python train.py --n_layer=14 --d_model=256 --n_experts=128 --experts_per_token=3 --d_expert=96 --d_shared_expert=128 --activation="geglu" --moe_layers=[1, 2, 3, 4, 5, 6, 7, 8, 9, 10, 11, 12, 13] --router_score="softmax" --normalize_top_k=false --routed_scale=1.0 --balance_loss=0.0163 --balance_bias=false --shared_expert_gate=true --init_std_router=0.0367 --lr_router=0.00103 --n_head=16 --n_kv_head=16 --head_dim=32 --vocab_size=2048 --norm="rmsnorm" --norm_place="peri" --norm_eps=1e-06 --positions="rope" --rope_base=10000.0 --rope_fraction=1.0 --qk_norm=false --attn_scale=0.177 --tie_embeddings=true --parallel_block=false --extras=["capped logits"] --init="trunc" --init_std_qkv=0.0254 --init_std_o=0.00339 --init_std_up=0.0254 --init_std_down=0.00339 --optimizer="muon_variant" --lr=0.00481 --lr_mult_o=1.5 --beta1=0.95 --lr_head=0.0101 --grad_clip=1.0 --warmup_steps=200 --schedule="wsd" --decay_fraction=0.269 --decay_shape="cos" --final_lr_fraction=0.05 --batch_tokens=[131072, 262144] --seq_len=512 --doc_mask=true --train_tokens=1801000000 --steps=9276 --dataset="wikipedia_en"
Below are experts of layer 2 (counted from 0) of a mixture-of-experts language model. Rows are named router (the router's row for the expert), gate (a neuron's input weights, with its number), up (a neuron's input weights, with its number), down (a neuron's output weights, with its number) and show model dimensions 0-255. Each number is 500 + 40 x the weight over its row's rms, rounded and kept within 0 to 999. Numbers have three digits each.
After each expert's rows: "comes before" lists some tokens at least twice as common just after its tokens as in all text; "comes after" lists some tokens at least twice as common just before its tokens as in all text. This comes from a sample of Wikipedia text that the model never trained on. Tokens count by the router's weight.

# expert 87
router:492426454505554511495454528483510493477491466481470519497456542477468491501541538504507484488520513561516510574508531511506484497571454513535528521470534510443496454492544503571457470495503481540531524436562560500471539522541522492504576567494430480579485498555514539485529430580492485447500517485510523504490464570567446538583471495471523539496553475514526521549501504455492555452534542550510591564493552558541480467508556479517504471463426530437488536537423576546573500402514533556453489493431503536501512490488484540520531523464419532527585516506549574515487524589531495559511559500400543488562512540532470467553479472465473531477489475480512457519517539552514545535545586502512446495447448450482520434525466536529521515562538491415457562474557467559500551505416500
gate0:495452487515440496557486499441472583507511513497455484513504552519532497512506533489456418573557491452489429486522472542428525500508562561468473454549535505501442507449507517517535446510476469580431558512531475496604508490525425496539539473406473514512504463515586552544482494505485541442456473517508484498557538429506503526446515485417511468462521487480430470462530486497521493516472503459477512475450468507428503492443511547373509471487544495564500509558525473472532539491491472451542560502462424619500538500523478533462456494543534483547498537501508447481421534506553498495542503498567488553456512469485490460482534481528489492569533478482547476482388547580449543595558516496526440513496446478480424544506491603450506489495454510523484487468453496476516462437524473
up0:484588544537518513493551494513488400506455484550498410494526516429439533465505419540518510489467489532548494544434540426523439536455470517492506564478473556476547465473456486520490550497459548484588439480466416518479448499480518522459415525517494498519478474404467383439471416462490591509489505534458480516503481542476519433541490509519496533492498521515495496467508490380507507458558518482502446472596544424516510474510494501553474528482503493458480479487496520519484420453537534475455493451559592470495451518479473465494512547466486521548485473449554493546466493472487505447505483481523431546470476488426499571488506513547536489438461496497497574568547435463457509456408507475505581482506563549485536489511502530501497507523523418527504478566503507509479488559438515
down0:428547542515463548462478538514513529423554467459480583553504475456501505522486442488485529427564457495540528561448542525597528487493575534586506451538491538505413510485459523488478448555435545529474472475493529421589484445514446474485421474496485463513569487441526489520529494452511487489430460447473542549550469473507501493523495502421483552459495511452484551465545503552570518514475515483521450474500453529465507465473499466495562541513529448526497548493496491512527530514503431487533575526470437538496523427476443470498481553492516464535487592530521465429500533514537435515476496549587534562489415506559527539507522487466523471592475499561463435525479479527488527526506466579519518454576475500482541531577484516482543475497495453544489454515426511546531445427492459
comes before: "s", " of", " and", " to", "ster", "al"
comes after: "ar", "u", "duc", "or", "r", "op"

# expert 123
router:521551487451533590567474526506471489527552553477531484527504483557460438502542474503436513455446493494557472522520524525469506536475494510550506433447445476518413466550483567451475487548556531480540527560471500493425464458492515495484495459545527542458501516483514459575478519475484488441561480489421446556413557573512520457477548525514527498523539447524448526546482542505553512484463446539490483587472423472510465491532479535498507531473546488553430508512559583544533575484456485601529515513512478459468500512511471437555560528457490448478539505499471513506465436448547471522514496500489472568548500479449539503483493487492459559487486537529487549426472399428490490497446457470578480498514519427515526490538582574532485519465519487460479477518499515414544509617486442
gate0:507440492498486533479543481440494486531439476506489556532531473431529528494463599582496497501441430450476456437478522478528491539468490416463464488452528404451487508525493568499533476570490435521529586585508429458506458454499473496448538537462506565521535552520460519519533535488514512544560542490521476446461584538563554545507478504432468523572466446494469411515512545519462566528502532563504497517552481577467512477435570463529497413524526455503543533468464515554535489490524492517534508510519439518533511479489581503446549527459467478497532389551490541560462449507527494425431485534529503513535485468532519482482509547472511570488451554525511542497497516448523543458474567544472494531488479517481452544533552532489549592451491482522526446540561459462537517502507484
up0:474446559471573501483492501475532508553538529466501508506488486520531496435534468501495522492500443488536518459459520476495493463443494489425472618507571491473473584544465553476563488577544453504543499549548506446548426508445487467518494507481503527522511494562515415490570547543520524534556544477526410439459534498539479497506422497504552446547499426490535500557476502560554442462535463534560463479492553510570419556473429503495478521518474470535465514511508521515497449556463505526487559491503457529501451543443520524462522539562476516517466476445540495474488507545520547388424530573526484489575535456462558474460489485499516475496508460490545522470540525424494550487492507509559442553428479554472542581454471469494481512469554465468503480438459433465469581449574497
down0:463491510529417442562517555462426492500471468528499483485440508508477501449542421466433499534468497519498507492404577531434526436545499468404559507524519526468455489484455503540450456516481498447455553499413497547526489549505517469511501483538497502504439468528532481436465485433507505412493554556471518497486464540511523549500450557545481485480528508472533533532507556511510502544482545435522457455526486546498534469540529508539518457542544578476513541495531462605440565517545511472535436522479524437560434471510451550502504439526498558476506488556495457491460553548490504451544560463496535461461545512490512520485492529597462505522503560430450504522563523444484470492513510530563518491436446501505397380473518484498477494505528515408578492529517431511495465525440470
comes before: "N", ":", "E", "W", "°", " ("
comes after: "-", "\n", "″", "•", "°", ":"

# expert 43
router:419474481542425489523507500521440535475424502495468594542529476473504528540403450511514528554483550492519561458562476466508510467527639484495455533467517495522514525465504453518538531513490461515481527437458476427487466519485543554551477459471477433519522435528471505538483512542658471585522494576544496499536510476492451513536506546512457470516451553411496432464470493483449465517496549478500532533410455476544473458510465479468465527527527456488508549455426536463520556510512540526519490516538539513510492585484413471519487544555514522455533435658532482453479493497506545510481508513519429448538487469459487489481416475536380513490463489521485494534497505508459498495500451449527534513549520516514483483522530474496519518424475459502510507518447523517491499482461533
gate0:586541443466513469483466427488502428416475464497499523491505560515523475516450506471498531523547482572526468485473503583544504531468486503568486428532550564512534468502442510554507515474584564458533411445439499534499520528553549434443491451601531437544451477508427564495530472481541453545536534401498438465506417520478487490447539501489535537528433507522545552474527472514484508483500587505461446528513513516436481491500466478581469515469450481518502448477534559503458506515531521529506517524490498482481531525472527506517441436540498519579540425559451419468512452531445481534508545512481465576526461456481511498460551510515500544403536506519518428500490549523577492517566488500458452436514451433582484509519577495480517527509537495521485465464511511453508538465513486
up0:612502518527509486432474451483524483439474492455542521469506521520481457474457524508492493465621494578494465520462501577545557583472484512523463499464517507500575437509495517515511530454522554457540460470479484566526483535560489379471485489585488462575444478503456514480510479456532470546532454457464475481527395527491517462455493535456516545585428490521579533478582443490451515505500548528447467478496488500435457509495518462549444465466467510503508448452467567501447496518535466483488544520496522496517519471459549509556483460552549503599478439566487469428547517519411446530495541534507469563550452432521533479515526479501471447499533514503492494509463544498561474516582467510421471462542451423571501504536506444460490524536523503537508523473552501497445510490473466
down0:476473544439498459551513525536434468458495578566518483494503537490438516481515502510491516543482520531526542464510564445448533388514533528501482517588459481477500471458464493485503445550512519554410459534522558488488527550499466539511451532516433482457498502506511513492563579482510491521502470468529456514522560496463458529539519482452566506498454547401519434532526526475443491503549509463529494481561477503537488487528500555458510462571464495492478514559482465437479524497482511527521509434434489499478542502464510528459529548505501462513494528522454538532536422417480447463435532482391506544490534521546437439504536455478555491406407451446520478543571464525453485510485538406492524553499529538455547579485562536569432501495551447499453496523487476530425420444446518
comes before: "-", "|", "\n", "==", "===", "The"
comes after: "\n", ".", " |", ")", "===", "=="

# expert 42
router:530540486548459469549485507561502532520506525509480586510474476597458480481459456461449531614490547546497508434488437484462497483554546489463439552446564522522466542481491492451558539432442558478575491456478500506460477535466567491540484435526462512477510497520478467471507559490519516583530532521554440513526496584479464470522455508554458539494448512522469524461465484506472516532488553483484501523499535447594486503517474455462524515534428466534431553448574516442443526542453559518478454471538526546532481509559549549553548569461448544442497472529519468517513457531506560543533514465540487570456521533464457515454426489537477488436518481547493450507470558470465406492575449465520556475551456410499471477519477459533517522493464438486539539506467550558464465509475544
gate0:490515477541474502452425470504519521481540419524509484532623531524566553505440484501429533529492529512475489482488511450508500556495496502567468543521576460505441455530600464481508566512505522465527506471479530469501474519480526516526500579561512469574473486433464495510442519488483478464486533475552464479546490564513499488476514542488568573463441456537491442551567496513517568567535519506531486505423491578574502510541486525519519461439432456495485578599568458509536449454513523499413446508519535519516539453524487416452566479518422495508516548512444464508529412495507532528543486420505412573566480517529507517577476522479476500479459513564410446471525429508543492504488471444505481462488486510480432507540431501503538453428523513465473512498522489469498485497505492
up0:535476484491557514514448534516509583472509485455501503505513424508544521500438569517414501447505525545453452537555553466546540499510567464516535514525464460516507507554506531447560427447502548464464477493506528555464512460554588436556472563551570533519494464469448520458460447497493490545449506491489429472529480490485474526452482493415490516545435460529509404507550492484525528475546457481482455507467511480579532480561435476464560500502435503504498579530477480429518479471426485526462486472536479519466529475513439437520501549480558509496523406451477476485468424453420599513521418413571484525508474491526546526483426476551478509504438501467486425511479444455514518588505496517539544524483534483479518541571431501512458531499501503532492545562577451511496494507502485
down0:497466475467523484465475479485465497507483511523501447452552429541528499494502492473542468494499532504587572500484513467556504535493522512496515507447525446512487430419572451461568459516445506500534505461431548409550507537539450524555592454499495505458498469433482525502532502476552491522547482463534506525437568530485522540544551464524481502527493468437544512488440543505488498499496455464576487493517454567463556488430423485494522497453522438501507513535519498408536535473529474541533456492453502538460533482467507458452592560500486408472502565496466488579450434494527513552516547495478525492439417466413463473533532431398493434511497461546544497469546422489517418534524488460527445465494509495466531541512502573486536515551512471487423471528465465596524449492448461
comes before: "|", "-", "\n", "|---|---|", "=", "=="
comes after: " |", ")", "\n", ".", "---|---|---|---|", " ="

# expert 84
router:397503489476428495471504466562520553528348473519438542517534480508448526520505454441502526522481527497543557447536554450491501456508559447510478521481483488506505515486479456550509547484520434528459508548461494425491548543502451552495442523420535449484542502516489543433441457537639493532528491548515525451506515437526439514515534506493475492458515556416525449503505432537467464469481527518491478540416495551526471468425449530470499502496508463442465554444477548498524524529444464491437551557547550510469482472583442473478508490519534517503502445633514482481567456515478528514488541489522450484568504463445484475483456497533425568490459480526429512520533540522497502434465484449492536521533548498547496540552482466496517537470520506482509488553472529456443497530458437
gate0:455469464523499486498539526541519608506513505478484520518482468465532458500528477512531484534504438486534503560451462535467515520430561505532488521515486480512478521487563461526523503458513435502419523569500520470497421540512467427465471435457448526551492450528524463508503571541507509429493464492420447526495454509494468497510485521498504468518527512470413441468610465496495478507455473520559505451534514482466539441599527442546419462496578489530502448463482560445436485433525549503578488512475393488432509566454469460522531454482518473452462579436433500459568481508468495547484486503477441482524459508522493567534531448508516437508448492556431492515528502517473540424457484464564433493507462479457474467441506465521504469423492536482515459402483424487488451481492560
up0:492562595472493449526455527512519572537524533461482449466416513534499491457532430484558508515513496501516498444509495437562482499581495557486512548505489522467504457526504500450553478527554504433528471404530479523544533517484497538559554436475547564488492547507509464534523485457495486531480496415561479458490479492429547555499461431512476552511537525523441538549465552460442490444470477493522535523486501494446490475398538504487546491536450456541480514510543448458533506459487488483477479495502533540457473459521419439549498514401512514554411486497486507514468591500510558546486490484526522469575518529533515403413529525473514535483513422465467501480449453543491451528542528453405490484580484571438537525566480502535501522472516535450500494557462528410414488505518524
down0:516604500481514505515443594484484457523526524472544469537531449490461507492517433441497517525529556500477496495541510490575593494494499526465505558507470508530519534440538472474533444521541546469524464539566533457439567476444456430505500550467528496497514488501480469445460463499482489538537503531467470518541523468509537528503518436447538531506428471492583556569494588408488487510479444518546494497533448494463474526446466519536509568547529491502519537517474524469590502467506547507537519530582528528402494502486461510515537502486511523480478546548499494463493470580580519487465496489564492541537518560513534406416515593482478501595504492525483498438376541533494502529528467529425517436470508547491539509530515552487564522491498461444571562560551421470458503503496465
comes before: "\n", "==", "The", "-", "===", "In"
comes after: "\n", ".", "==", " =", " ==", "==="